Weights of a small mixture-of-experts language model, trained from scratch on English Wikipedia: 2 picks a token.
Below are experts of layer 10 (counted from 0) of a mixture-of-experts language model. Rows are named router (the router's row for the expert), up (a neuron's input weights, with its number) and show model dimensions 0-255. Each number is 128 + 24 x the weight over its row's rms, rounded and kept within 0 to 255. Numbers have three digits each.
After each expert's rows: a language model's description of what the expert responds to. This comes from a sample of Wikipedia text that the model never trained on.

# expert 13
router:142154130122124116148133134143109135107077116094145158158127105180148101140102126109119130122112133146177183145117144142131175114139117144157139113155117111126172152165141168097162100144101100088131120120160136146182157166128139112133162106089138131120126127109162144144151102125127130097163119101122134128176080104096138175141104097101104099129130142118145126134135130132123127102087155135120103159109108134126156131120185147107152163143096128089135127134093106143113124100119103124103102080159122164155157138140100071077141150131147135179115127153115116175116110134069137085120145114129144122112152109125113117162130112108148138108087173136144103091118094152152123149173131101145143127174130143081119151114152151140097144129129130129102144139114099138096154082088107
up5:158159136129132120171143152145088125141158117072111170152111141138163144106144166106117087107088087125150141119186074095144131111168127109151164104150117133173100123128090153181135132108153119139141092133085149072139121179171130153175150134143139122109127071175117118113141109130112110141142137142127124178103113143130090093131152154129149114089144085134147170094142141141098132115134142133151116139155102100124123159130121159150131140132126120137113126120124112094146146123082120121081134083103167168133103094152115127123105134142101108119101091166156098091125142133121143097129133144121130125145121167127125101115100115098126132109108128159132137096182112080140129107115117138097131129130161160143103148161086128129091122120125127119108138156133097145175130162109104
up6:173127104147098119145125160106112136132143150134166139105127120131103090102099119143144134108130118124100137129095114123130100139120100130112139148131144139129123109158158142130141102098135131138113104117160156160131106125086174103173137100185151131143131129096138113127078088143094135120166136139134178127141139120122129164150114126114132141121134141099138127090131114115154118126136105113102144138159155151134144097182164145109145198149096099161133119132096125114100127104082121142135137086126140184111148124155151135148128114105107139142141065178103108185149147129097111099095131107107112114106110117122133160147119110115154177110128167121109044130115173144135116117152120137151133109134152134112123132152110117183108137114124079138029142153135094123115109112141161
up7:127131155106136119113138089144162097114088079115110145142147152113149162129102142151147094096152097112158149129153124164126128107133095123194130091114133174138103113160139117149145119126128139138102142122129103111124134116144126139138107053132087145106182148097125150147116129145155143110133115159137131130139089133116138103119147113082116172153149118095107151123152145099112132088057138093105113097129107109126147118151137130137117126108112110115155103170151119125165133189167096150134147124134126119155160149126128131149081146111142158096101160114094095119134146127144152160165140119160161136134122147139089128141173127129119107134123105101103117108129114105117088141140143065095122133125116148100142129134118123154212116147084109186107190101118132109140143132139138
up8:163103153152120188119143137131105127124108135106144163094111121084118119117099144129133120152108116109104129107129162122159139123156084154071120130118162110129123135078121124137169122121128084155160164112138103094139097140131159133134128112142141143163121080106118127130121121103079130081143154123121126141117104125098147099144111121123136108136117199130102111117137132134133104153138125156155146122143139131149179107104138092100138147130122118157124166116159105139132155136117113133123097149141104144105145101119163168098123160139145134159129092117096147180108139142117096117202106142068138115136174151134110155122134112143123147120134154138135183166094086090121099123136108100138136146074129153174165158096121143122114156086113096166170075142124095105133144111159107
up9:103114117132147083122123078135131145134107116129140143162138090103093126104105134143099155097128126095115116149124111164148147134176100168093123166189153119083174142104112150077114112133099112115109126133132142103102147089134134114114155099126133143151109109119113118100110152126074116142112156148130134172148160137142160096132090147109145130134194159123126117121151140159121126175139112184153124137086165136138137120124143126119130091122163118073093131143114124127150175119147101159112153094158121088119135103117114102139089136097171150127092145205158078128138138113160096113101104133132109128161169118120131129156136129086164096110111140131120143121146122146106120176126145157108155104158140089133148104128142150155091103124133150127133136119132135127138141142070104
Description: Ends of place and nationality names (Norway, California, States, British) in biographies and location lines, and commas right after names.

# expert 11
router:112106142116114148128185164119115143150091154124130152124135115175162075093106168114115154084117189128121167130125150111108114138128148136125118112171093132126134130137130118114170140150128114139114122104139116107168159148161148106148129122105182155114148108120075133137116117117091146132133139096142117124153092112137121122147118117125112157130154119153155109174150163178087134140133091156107105120172103131108136145125108189101151146155147147089162121119123115141097118151189096122140126076122136106121165117153112116110144129084130138115075140133093153160129159121109133146110099109109110100124100126174133129141150090118155161082114191093098112118113120150083162158174137104142118153118084138142106144115121120106120120169127127142130156144090131146117129100118098
up0:141148152092094160100117192107104142130147155128094138090115143113125129115146110119123136138141134126100111083150132129096085114157147135129147125101177136140127110145142156189125094111138132103136149143164130182127162118094095154127152147124152173143138104140136114152144127122112114157146135115127144099125087131108119132099145145147090132134134163166091147139142173117188123167148106072117113134122137161096130132135161159079108147136157133098144168117102163168145095151138098179128142141104107123135150129091128160105138160111065126129092096132167086128105121119133078092115133133138109090101129151121115160121099110126134157120141106093082102103095137139119127107129129102143118102135109119149129122121087129087110127136136100075162158098150145127168132083120117
up1:126122101082128137082172124115125086081167096121171086137109127143123112117106094091155086122114153138149136142159122149160106140136113142174153113126118099146122189129103152152155130119112139150112183153151097158130136084137123155121134118114111184099122091161128131126092099121113134120142140125137150117112104113172162134155093147143166121126134124184112121128143142152131082135164106142122122112134106129135121171101124164134188124129146093115117093168118171101104083171129177135145135136148122152094106116165156127102120114106147131116105122088079156101089144119148127105131122107161106149069116145108139109164146146113121140116136123102118124130148132137104123161105129180134135151138088099154117152133110101129092156119150111119134107137131088135113137112079097
up2:108102169099127149120099116113092159129101155163163153137125106100102112171159143113074135075132107136135102123123133153129127139131151127114146114128121134116136118163124128124128063166125146090105130124120123113093109107108122113125126128124127166113130097145126136119114169105092112144173169133127159138149147148126119163148140124137141157112130114150121105159091090117143128168143081119120169130178133135097091122152191163122108140143139148076136095145155181178152164127115120107141124130106164106108126125169122121124100113154133137147100141141092147096161122118150098115127141137149118168166099135077092146151109125094130116128126126114097115076147116088147074104074123150139112125164101107108145154103129136121147150114183088120122126119112123160163187151133147
up3:147109103147113130163102132139107118130097168160108109147134111117137155094135095107147145114093147141147138118126100134129110088113146147123112142106137129105142145161195095122156136086097156160114140154140088186158108121167121051103135108168107141105138105171120130112139110130096128106143102112154150169134113161131112109154125162108160151102129147178124126121130134093128143108118163136107132149127120167180157128131121141086129108100117156111101195142107174145127093098122134141131112123140154177133133114147137126127105096126129137141114109146122119186139178118156145121110142149164132110093127110131146159115090130117104106116139134088137103080119141134151121077144125152130158091146108130137100099130097168072133124124079114130156143147104161123151134079126087
up4:084133087159123104104113129080126161116082112111118170102180137135123100069102119082133164121109138140167154106162083150123129100132163156179117130164068128113135138142126169131144117127103122105153134133122108139110128146093179108152111102109137116144113133131095145156143128131119086158107123120145137119133074156116120088124107106136141090145129149133158102133146139137146112120142123165124116140166114110100138145146142109088166142135118120126178147139157121155118135138170098117126120096134130089104142121126086120166176099098080158104102194148127154149118173101129092119122110135129112139130134152116103141164157120107109153113176163126123117150126103156117113118150137143103108123150113152166109148132137144153158072149120156133062137097140126119122120089134146
Description: Sentence-ending periods, commas and colons, clause-opening but, when, where, and single capital letters starting proper names, such as F in Forth.

# expert 3
router:136158123113133128124177117129120132157115146123165142129166134174153113124095140118123129115126178150114143158117145102119159142128145112119141122128119129139120126168162124167151119112091117116073129115166105188144132102140126083140121088119136173121126124142176117103095096130117109127091153096107092099156105119122155162083082106146142123120116110139146106154129134136103179110119101108141099134085128149127153136157160104105156147169129136098165124166119148178098142150136149111119089154128120116125124143167130067130136170120141109143115113144135145176090119152104092137100127132162136118119109125154097145130144157115141111086142148134115134108107092090111138105104159094146151159099145108121079157155106154153087141215109112107144162129130118132131133078118106
up0:108102098134131136083164129166138139137140157133120133162106114167128115157155187122124128093139126142123137132121151137114141104093142126110136117164126112141125154177132137107101156155136148088114115115130123071148103106112097134137106156125157154096132108124129134098071102088170130133099110095125134167129150156092106137117129136115121121157138095125108119115098183112170138144124119130148110171159163121114119112136131134113127101115149129122106107154168126130096142097113161137118095147144116142177140154124126157118144138147165119139108101167167091129104160115150160108147149129154098092117094189147112151107127116152164113147177091085153105094123153068109180086123133111146128100098119153129104173165124143132145106144136128131110144132140076092154126115136059
up1:105108130121151133133131131133113138123117123101187138134129149127114127123140130091127078113129168143144143121160131128142117168139106109106109120062108120117149099141176093116134150144093131127114149159157126079121124137100097132154138137099158151118173128095150099087150121121179141114113183132125143148111096130121114122163135145142100149112103169134141115170110121137136096114118089129135110198086140096056097121131136151105136142159156139127154132155125098165118116143124132127116129146132101145128140097122130107196134150133119122147081169123138124126112153118109118142124068143163105080113139115077147092143116125154157147123092145150148135150152112164170105123104128140150150128164138173128106144096106105113116151118149071113079090122126141143081140124178118
up2:147094146157120087124145138172156103101143147095110128143111159146108183157077116088112123083147169168117093176149129127115139158103146125124146161093131153150127102084126122158133146126079118138139104121130125178142112120118129095129113101116130139157121107167114134113098119113126101173116104096065101135109126144116091106109055120135126129169126130114120134130093114140087120129114138078131127080120092130109121114136167107116127143148189175146110104125098140085137108109114135171124124104133130126143121133168093134151117113121145114111136123130173118134118163155145146131112166159132131145134145156118095087124124145122152158134119125145117123104150130164096108129150088100123151154129149104156163106129137147132076126137104095173132147119155158132204149152132116
up3:120099105131104180128153127092168145128156134111116124178151165163103128144102144132137188105086137122150150177079157109103114181151109071121104165137150098164091133146142180155145103095123088128083159082140053131112092127124133110129132128120147087129121138135153102109131094111129071152114084135109134137123136120138104150178133117125119121144113096107130128163167107134129120127172096106158149095132153108148130129106149123093144196148118161105104128120141118092073112124094152132084108140138135168149143135134138166164108144143147133130133136127138150141116148098072127121121147143144098115125128132133116133102151129157152107117120111133121110116162092110101108092164127138099158089152147111159132141151120104141118117132133144116147128160131144133141124121128099
up4:143117093145111168122169123180098115143139129129140124153105149156152117121136140098127126056114120077127128172163113093106135148161128140122139093120133183145092114123120104133086168113138140148137145110129084118150150131127110091131132151153122139120116155132095165180131102116134116118111106112088133121144106126133120112106139138139135128123141119119117118122165104143096096163066135101134124125105128107112177141086123123108136158183191143081139130142163162119120078142079100138111143147137148113131134132122136132128125129145129102145121138146125130163170151132101144181087112168115157111133139075106120094110107141153128160121098141114162164131095093136129109102134144156139133117083129082126088089142127181106152127091156149148139130148160113182159113133096147
Description: Articles, demonstratives and possessives opening a noun phrase, such as the, a, this, its, their, same, plus adjective endings like hormonal.

# expert 9
router:169113105088133135180173145164127124112106135079118150167145126125183107186101119103110128100076159122095129162158127145116108130090143133106120080124139143158132122153138165104154125118149103133110107113171073148159133139121116125142116084137147162152158122161133125175130098122082116112134112110125152143139129165133144148094100115114092135122114097139195163164108128168132131120129097115183136107091163103094127148116123128107138135154143136102101129134128141151147134150128117135114110123101107148102162159113143085091094170129138112170101147105105130134088134141144125088090105151137143135081120096140137144152134141103143155096115178129128136130148093130111132119161111095180130115120140141118139157116134131133089117143092120093152188122103106152108136124113137
up0:124078112111130127142127141082128167108127121147108152117109138131154125130054141131096110122137158119116155139161123123156076097106143155104115108160135134136152100141129165152189145142117161127135106120112147140172119116101099106138132165164124113138139113126118127172139132092161127115178133144169093110141150124131134116127133096137095144143082153105142116110125139117168135149111133124155141153153127101130129133130122161127154133100131151086114128110118114110205127109166137107134119170110135105116133129127136121086037139142137099117116149115115101110120160143140125130136142115131172132048146121159138128137155095155132109185134151104123147128178116114125128119134130124124113115086074063111149113094114128162128120115110143123124073100096150168127150180113126
up1:118091109096141136150109127134105132138144131137130154113080135128120151154124128138126118129116131142135126098119125101129153135108131149121125169120126133113196145080179123136131140140121100136111121067139113067129161129140110106149109145116130175092133086166138133103092093136166140108087112119096128137116154150167176103118170125118121123141112123122133104141096120153141137136148135154127127121130154105137149135137140185126127129125119137162157099133116113081130147146080116122149166111104105165148170099090112082170124121148127164129132168125141039110119129163124121086151079119154147101099119117158127123169156120109147101155129124134170111074137128169132123149083111102113131095110160155132108134106167156164096125137107156111097122157153104130140157132116188
up2:175138140061152102118113095122086196128092120156126120127134122146106135137135122115093136109115135097098112137145135149143094140138128134134080068145148117155101089122162090121147118162105119164155128123141162083138124129163117151108153120116174092116098130151146163116145087156162108139108147149113162126121134116133126181118100137131149135100099093109121137095133105146148099128121149119154119143118151131109164144125142147160087170125147156090103157164089106111106142143086132115129143088110152081128124148098139095154140106145147119173110112153156171122138157084137159115112193140123102144137134132150087090125166109144110086128134171091133116152105144105062152097140128137087152149126128125123123149153111121120132119128124167139103123147168112122125117128121143
up3:125142105104126055151102115127116092140127119127122109176122169142110148096127124171120099077109120135150141135143088130120168154176148151115144116116136113126119155103107127121098129108125113114119154147145170108109170183124138122140084133121129151130137162109126145120153123163173097165091070090114120192086113136123134141092105078096128132087152129178108147126144170126118135126158146098128116115100147111109124141115152155115114150127080118156141120142126150132106123150146128125121091149160123113113109143182162105135131095117136144150108118113157146178143152130196101125114111131141080091086123144119105094137144148147115133143123108119104131119141153078132165106146156124151111081128163126130146159066157089125130144125121130111123112104106114106133141141141169
up4:098129110128134137103136129113123168157156158088109143125117135101107116080144065150111126116089155136132112090095155108176132139121138114127150150108117161131124095139157145145123120130088145129140137133097096143138110149099114109098127134151149136121136132147134090153123148150062126162126110147102112141099135133118159153099131118115107110113151132157114144105149176139133139143123149117108093147087128160133144116125118150116112120141170125121139107128140177097104087139115146091134108161095112174121145166136123126127100180150138142121159164140122131119151109163147141115127095147121144112181130062099157144106168138080121137155107127149118091101131151142126155109155129186149121148078155137124109099164122079113134145136131079129131100152078101177145081152078082
Description: Verbs, auxiliaries and verb endings in running prose (would, had, happened, urging), plus prepositions and and that follow verbs or nouns.

# expert 2
router:088155068129164147096166143134148165128136153104129177171150091098137120166118137077115147164130131138114126137147172142107128173103118121119124113092090152192157120120157146106152135165117144125169108063175123127157130168093134096143135137140152146101151089141202118139105136134128122124128158092072141139164098096105135151128101114111105119124094141117142121072132148125128134131107093120132141132097147117093161111185170137134124132126131150124126121176121097110134173139129108108108106105124103115134154126111106113103106116142128115123102135159160140133085119147077142141142113129117134140114136131138087148120129101084151175113136133112128154114150082117135143155134113139144130161099094138156141132142131124127113155137104159159114144124110129165113128084086103
up0:117140131168125100105127141113139077158121126105116122148129133144096130163121133084138152072147118143206123114122101114133121178120151108132139128127168157126107121111080135119149128095105135143098115140167148117159149156100133156132200119167105155166112106111111125098140133117100154092163141166118138130123131147122129162096130165136103122101132179103121097167093102130122105128096142115135155114155121129097148168112156106156130120168120086111157109137130095144167151103114147150083130126118148149148100100089097159127099121106138163139102109119118081125141134149132135119113124136154104131083155125132122149128143150105165150166132148115095109134130143116071145079149074139146141119140145126091129160114142108149108109137134130121136148071114132103116203097142134
up1:132164148102138144123140121126114098138073104098133175128124091118128121156112158137123160153158096119135136091153109151112126110145116137131128146090098162137118103125123146136144131144113063134122134156141120079121137102070153070119124137106153084160121130152118129174134116115147134151113119125126134183101144116138151141119100103143129122149141109173141115118137129121132113165165162150105130141123077094109134134140151141118083112135085087149137123181131126120167161151094151126116110114139116128151132113137122114086122118121145182142124162165137140129139152098122082137126103099123144125123166101151168145142154138118140125097127170142175082135145137115167148108104095132134099143130114113059161094130146155184088132114120114092110131088084114083128184131106155
up2:098158132117106171119073124135119091106153108115150179134111120113157175113146110148064134124140107125121154092133156145100115098158141135195129160135107111121138146082152159167144148150168120104097128149188100123156091151137117123113150129130160140111124114121131132153116110169151121154162143120103126149127104116135122152172099145106084161169111099128124180129144089143146135162130147113108133087143159079128121125155118121101155126089118172073146135164123153096127156158115124127142102111136105131122136156096112098107140126140112093131079142134137096152126142102094114139123105122197109107111121113157092134092112114145123131119101128117119159146148157088120132147087137102124111150151117145136126152066119150101120126139129137172101145091162138152127137138129097
up3:123085188114127142163121075094123127159126112122119101086144165152181076134118139128074103160118118134092125137133189193155134184135121155162150134092109135095142119084092121120150152074130132160099157154143119178136150125132165152115109120091154112103132133123122149139150143132133112114194158138135145150116081157110104122158119095144168103128117121152118140131136111095113119125141137150127148142123149128098179124134083160107141124095133138093105157140123141143082137143159082118107108125109115101164099148083118138135138125099118156144164110150124119115108108107138134121149135142116162119129167105133142142140139115151121109115110155108146156123139136160092150110140123122136105162106124141129113141134131110119132124142104119079082157159096100141149159075117160
up4:140133124136143157106133144127101131138150112157133111086122109155110118128163109174142169164136115112147084101114161158086128111134141126110121114130138185113147161130160142142101099103101158166100138086126174129122116128082117114116171071126117101079149118161128108164107135146116073115100080123124110164148109090113112130116119113143114144084153144132129158117146130118137141133127149115126107124129177154099130121091149137159163174098107123118148151120074148143099106136132115126134111105119124158152131165117117168113122158122111140092101119132137128129144145164108157175069112088091140125135132122178157145136164123121132162111105128117065109109144131121152148111057152151120148117174140138123123153146083117153168161148127169159104126101142114156125118118127110
Description: Forms of be and become, plus words right after was/is/as/a, such as was, been, became, first, more.

# expert 12
router:171135104129099154140132117132090165109110141100125151097136136176137101148094070117132136143138160110134121136096119128140124171117152127128108093132098139146144096121111132107122106147152118130115111123133102144140130106134154100139133141147144160140112102127148132138127104072168113104100146139120131143126123159121181138154125103115094154121157070096156116163143142108090127132091086074142132100126119133116134120104186183110162147120124123112119125131137103137138151142141142155107059113134093146123120157118101105159105112162137126120115087151163145144101099122098106170114142097160102098099134163187097139112142110113152154100137151128127163093171097100122122122171123129157137116173178119163158145157099127111075130137083099136117148155118143139146168110086149
up0:150110167126129157131135131168131130144087099122127169170121113073146115171107107129131145164089096115087134075115107104148128145131138148103143139107110128119110090109148157137122160118125138167121150133160133113105137101124120134111136135130112136144135149091146129111178116090160121178098124104119176089131095102125085141137126139132077138136141164126184156129062131118145097122126118134108110163112092081156152136107126124141152162146121147102150137153161127133114119121131145111048164123152157123167125116142120159131097132132120138169097087101145122140125121124143130116127163121167133163098121128172153100119119121148117161150138084165123130109100108113133160094134130088101135126093101179142117105135101146174103140124123110112131150100089092170134141151096161
up1:147113125162117179139126113100108109121124128142113169115080129090140104116135126138115100100133120133135106175122148110139099142134137147150104163098116130132130099163141101100122115095143119127129112113154099098149126145117150134094117150132118177139131141096085143112147085118116157117158176156146083086123110113169147126107093141106133150115107120089168125152126127150133126122078067163184139141112143146153158203112131126148133162128110101133094120159111163162119075147130124087141172086143123146160144107138159109172151145174109121139084161136142161139119172168123086119116050155141119125130105115142126141158162113110142111109153126110138124114108121104134125132155119128078125133160127104125157118120134147144147091098123143136123125130122129057140118143150116
up2:126107144141117129148118109140139121112122150116098137124155110129128085110135108167136157109158112121146122173125168107145118146122091124138101171150133121139074117139132126110151104124171095148107088125156042122116108153134123115132137112137133116105112107126123119184154161138140134099156105154143113138118152139136147140184132101112074133145109133117137109143178123152090139136142116123102098110135127109141165075149150116129155111133129106157098156108114127125120171078108108134116143133086115086113140109135166059161120088152124097171138135103150129170059165137128141128131181123108150110138128146099153096127119129120158135142118128124152160124086106106134168103104154138119092098110124094159101125119132176133113125141139130080182135158130168112153121100175128
up3:145119095116129100161090169156066086144136099130120133129170155115124111118136077153138200116148119161152092136146182142133114135117149131103130143160154164192111133158120150133150096118114174108116108110139126124117126133139125119122137119134131124123154123121097118111127150124139128113117123107101162133133153095127164091123096138103125148104152152121133136156168076125088102122108165140164130174152142141157082152145106152142098133157139117123090144123095119144144123105139115092116151099119110153152127137108077124120157148155169132123143144138164100094098141148119125121128191139136134126109145103135164095095143082153116140155108101145126104087165122094136097105111093116119145138091119188106140117147124097147150077112154134105135144133125126112160142151074082
up4:169121138132136112105151151059092146106115112154141136081156150141113104127108053140103143098108167103162099158148125146111099101143153127115142124116071157152115102162134111139111095158078140132063158110156147138109134128128129147100168098164102093100165099167151107123093148122156093164122132193139103128129124099138147122148147115107172117101154164159120134167137177071126122127163147089135152088111103114140109137121147145082108134106113121122154123125152111145102168126127127118124125141133091151115133173131093117151137147123142090111118097110128106157167123172118132162132139115124120094126136092152142136155113123119180120141122143135168093143096110142126176134099126125116120100101128160117092149122142127129116150120104135161143099140116133156138133137142123
Description: Inner word pieces, often consonant clusters like ip, op, pl, amp, that come before endings such as -ing or -ed, for example import, temper.

# expert 14
router:128150125090147149162151137114129141137093123121097144163147118137131062149134102113104158143115112167136163135133151144104173158124085181088159107172100130125159159125155152126170115116097136068115127114155125172160148168139086097143142118119133192103150102114141092139122124144106113066104094105119142136137093102144157145109087079114091134134110111154158147166124175166114137105108123183153111173098091141084161160149144164107124151152115138135130097148132095147095122152112121151159092124134115108139136148127124104130118158134117146114095114123126114142123123136120093156124128107132128132149141151178122119095155131125133106147100175133090125097098152119130152140143138110162142128135137104121137123122117152141102113134079135135106160122091120142107138115099088
up5:077131166110144164162151136125096147149125141134127173137113101146143087119171089159093127109136117115116134148126108110106116139144136109128094117107102114165149111186123129118083122189117118162108108124124158133160181159143123133164115110123112126097108131133121105133124114123129125121115180064141139092134107142107131139144176114121113164151115124135108118148114120140112150110061112145122128151138117125106156136125132129100138129128157105153148130123135079143140078108152138116162164172108124156146102079114125154099086098092173113136129152159144123132113159144144095123112128141150090201125128161112134128105157124101127139141130100163163090113091139121180121137145142136163114127136161104159132095124118113161124102120087089141133173172092155080126135131144128
up6:138115143137123146129136137136155140127174117129116099140130128119133124119150099139146115116105089137136133149117133155189067163120161134060162103115098140103116127122095097138170084121110153116124082085170081109121125136114139148137119127137148104133093153133145150089111133108120107157111145103146128121093104131108146129126109157099157138188124138134129112126161163159124168106064130119118093102131101106153091149115103131139098145119152107129142134108111123179153125135080163143156130188147167143132141130103138112122157119127132141085109112080102146110139147120119137148130129077142065154162162143152086157151088133147165141158136157144125096140108123089116149140116100128143146129148148105160120116150129113129098147098171173165149097088155135121144123157105122
up7:150085119150114120135189172120085136135129121143120178113141107142129116147107134122140163087110135172157176133109132104111096123139125129177145137130110138079082104127177128153130146120152155140155141119111144116133102160122154160122128140155109139110156121106149120144109143122107114103112109131101146127154079125117149156084148128134143128142108130115141118103129120109072096150113073158113165093140097173132167136130147130118092110108154150047124161175158113139115108149113153115145126161109119150135155087118126112121153157168157145152142135133144148133125117167130102165157166141153113145169147111138135097089133122081158143097130094121124123116068124113144166101151080095098131132131141084127147140098088131163100119081111138155120135104115126125142101129123106
up8:167132161109155100112133166115147128143133088114134120130119097113120099128162099137121118129143157086129157104124080187094151175125127149137106145109125135153155118147105134136188148082144135136153106127159128123176092122097098093120157140155113097114150171133111119131124132117155131131126172116142096121132171120134067118141062108155107098156137111165175082156115152123135114099111159115132116103082125124147123113132138167148130141174152141125112151114151106198139145100120082137121113092118150140101125141099102137137135134142137136155155160110116107114138095101185136116152127129136080114085152124117148128111142118136130156147085125101086151124137093078089148150120159120148101114170150099152141129117120110127097119130141159158113150166096100116129114114160132
up9:095175106147109112116142126127111119119158145112097140155108126105140149150140150169161144093186119142112121149125117100116085198129131141118079139144139083165128145131170131125123139066135116118136083112174186119130130147139122144117128093143171117126137132161118115123117130135115104112136130151143176085173148134148156154164099114119105142097121095107133130159133131119133146125095125111112145132159087135123150104177074148124124117143121117117114123144150095162146117136118125193154137149081142131138118114143191102133093147118151114126130135084071154132080151117155107099143137124100120138133158090127167144130105098136143125117156079097132135095108113119119109125141109081112138126088138089125093143170132167105079141114108149122118115122143139091160131119105155
Description: Country and position codes in sports squad tables like ENG, USA, MF, GK, plus closing parentheses, semicolons and pipes after entries.

# expert 0
router:120129117118140121142148121145090151138115158147103116172146134134154080131131103113099140133161104114124149150123155104171141155054111160098133132128084151141167124145100143105102117115103144096131109113121105144128091155113096105140103135114166124136117140142126169145126122096107121104116131127125116151136119129137130137085100091110109127148103139188163088136161143108129175118083097119174114167092149108120179156150118166124130149135092121128094115149076119140156119134156116146107141102102154143116137151133130122126122111152122103126120124135138123132118137168135100105081144123159153164111099092174109162164132144119148149116150157164135106140104074100117130137121161094173133165136145099127090153108129110139098177176158094096099107132130071152170135105109097
up0:107112151117151147094112109142149127108128138143138134152127176126172111148114114140126114157182085142135076141153141173092120111117103148115106148142137142113179100135131151179150126123085095098107115111104155140137113102103101119142154104160084155141122060148156160084112111141152132102119134114127141133135115111123098153141107143137124106123120139155151103080136129162148168093138109082118125104118130135071096125130116173101141171174134130117118142115102163165157144136110091143113200140105129123097111148099166115119128101100182135128098134162131132132123108137149119095098139114109133143090163112155135110121077093105136115099170164139135106160145118095153149144104157113149126149154122178100111179094104134127127132153108134122145133113139125087130119104124125
up1:129094157109126123124124128141161151099123149126150143130126137095129109153127162121112124097163173145115125122079182106082119151091131118130134111111111168128121107109104112158131143128126104142094127151140128097147174172147163162113112155111139074137115095150120141186089104107137122188156138069121122127118106101095147133076121126160142125153151142110155091128106107109107136134137162123100100131056172141152119134083101118148074149142104157101131128118097115148097117112124063141128107101112088138130167121118141164146141159136114113124118126140130103162109115146051166127109115165128104159156117113141126091157160114131123122105150137118174135109141132136112120102165126136152142141150119154148125168157144131155130137123122156130082153161125136114107112121152096
up2:126138159130148144163145162127138147112105133105156122135133126117121084138117153135127145120156152101172168147113119130124095163133134184161076111146098107094142161131141130143136091132111172147113126167103121090125124147149143109152108142181140116148119145151133119102161106119129126161130117130082130129121167076104170117068132159145140132119145108126114132113143095115147161116082130136090138156088145125107153131190114144137132129087137117136063104150100103108121104151093128096112136143113099143097143156109153140159144149183112124143107108119115153193131106121147072103164129118122141121139147098118104146147149144115080144143085159133095164120152112106162101127116133128163153127098085160131126125112103119147078115129154085123126129110114082165113101120099145
up3:103157154090165106137099201182105138154102154138112139154098145068178146140170124132128130102138144126108140138164169104162134124110119140081132150152102122145106100107147115132137133157113159145106130133133056110088101109142157117125120099133153094164107171110129140148165097130125159149130078118154117131102111123134112134146116108162137124138133111122109111113108138082110135111128090132083123119122162120126121139159136151158077146166134125116182135123075114185098112112104115123133105143180094135159103106150139116096112145102145122143115124105124102145180125125156146157147131140140120112133140160170111140126105134106120144153163140114112101092125130092148169131112125107117138138120109068150089143120114137138157130126127092168153128111144113109145091139082109
up4:118121143134096118118215139161128131105098125148158110147144149143141123165115127128132164158153122121126118141094127151134130178136147123109114134118118140095133106120102065126113112126135118137150102162137119153160149161140160130141118161108169130103108171121115142147110145085113117142128137142122145149090143142121124168113113142083121101125137139126130113159175134099105156191124134167156140088080129100107109097124113139124105115099148094113089130125128147064091125143143132129091124118111104175165135127124107119141111138155121129140116175072096162129117105110129089140107149137114109088172162099121118091086135167135130154118085138158138060103105116124172129142094113116141130134118134147089118128089125159149099144139128137127143125167175111131146088173113092
Description: Line-start dashes, pipes, colons and field names in infoboxes, lists and tables, such as Area, Branding, Motto, Location.

# expert 4
router:150141114108144131114160189159142171142136139132118117126135134161167140148137098102067123116152169134134114169149155119142151165098094126140147107105118162153125144116165126086141147163111152090095123098127128122127135171129105115166054119126142140120131099165147055147122138087099143109136134133080114156155121147135123135089103104100093177150130135115148114167140153172104135182095126139145086151149100125161142115144131165109136138144115119135118121118094090115113185147144149131110098141158115148133130133159107089102100169118142153163097112120119153140093140130140086109112134133122102092120103121157083142101135133084123145106135100104126113112143151142117092143141177111126115139138121087158127162139140122130130125112116147161155139140102109172122113084126105
up0:152131113099110136107140167162131160161108167131130174141112134165126157135112120129141124151123134130135175169126098142145118137138142089097119148132146164172127151090175137089172091158130130143127133104153118167123098131113136131152100125142134122115137179126090113117099103099125117140152110138114133093094117122127139136130139122116124139144083137108109107116128129097100146144120099137155139150159133108099136134179107160095127074155138156122095131103093169112082160127158147135178170147128145120149142146144104077140104154127153136174104146132112153108131172147088085130103174137117115065114130125126103162108137107127082119103122134140102103098144129107121113126125135121122133118132136151125182129177141082118098067123120122125095089135175130118143081095180127
up1:138146089141133171133148122141074146126144145106120109111135156147127103116111128148141120130209157099099108126113135124121108096153086109154106181154155170149137126106129148122157134111102141109116157098094100151103140137136091065129160103096143099117110140143107110158181093107130118111129112147133116132156126152121166149131152083130143132112119094174124119125172136156084156162128116133152150085097143064155119121090148112101118147126130157100142150184084126121103129124112117126131108117134127131126119078170130087111150145129118146107046093145130122104158146137127086129104114127148123105107093124103131083118123145115134133116132110130145131144146121136158147099181137112149109100138081125144147129142116132145125161114157128132131132138175161142149155160111180
up2:120147167100127123121094119106109127116128125123122143147157172104152108115128123113133145149093145115182107098155113126092129112117145110134115126103127145118090106135141141117149132111165153138130147112148111097139134137128171162084188136102102173152157111135116106120109146101166135151100125141160099134123121141158079132125105152132151142123138102152131131127170109123108126138127110078194104149140132147136120148090164190137135079147115098107122100189165054166124107093130149137163109087149115132145136115133146142138146174158152154113134109111169123138160079070115148102138109108117123129110167096195126114119109160105117120125109134100101143124179120121081127153141094120111138097145134116130113125138108157118085116114116124152166132114131117130113090117159089
up3:120127094148082070154135094135125146090077113119113121122182146133121112092118111134125159135126126113147113103148129094161151139146163117157158131187183132114117135148121126074176120102133107112119157140150060137154133114109107144148123089080123133147114157113143138170114112095129126148122126128121133143113117144125134129112088109151066217081133130111118127182128117184143140115164161165122133148113160100112134115148156119087148145136107096118147090113123120087124118153125133142132148133139089117151115094108084117145116159143098172127157108125114153147142126106136116108165140108134157127102138151153114143136094166112155117121108114124163158117103126130159145124152088145116123130130123157152166134101168111178150127144131099118147094103129112155119098117109141
up4:137104152125169116144124117090122127149122128131118130098096120074112121162133118118098146155109155174172110129138144130119127131107136105133074144104132125114117132134144132127109122138161165135073066129175072114165114156149083089191149113134101138173091134147145117129098114087112134111151135135133104178132160100141130099143102121094118164109089163100097119153113154177106142129133124133145148122150100120144142110155144138099126132129130112137130119169137087104166138141144079115138135082109100128113147149076098107131147159176092120179107138130113099104142121149178154121164133174121132121129126103130121092106123149089152089122123121139179141115148163106110136159159098135129143148151136102131144134129140077115132130108089091134126124121156086141164151120134136
Description: Subject pronouns like he, she, they, it, and first pieces of words after a space or quote, such as re, un, dis.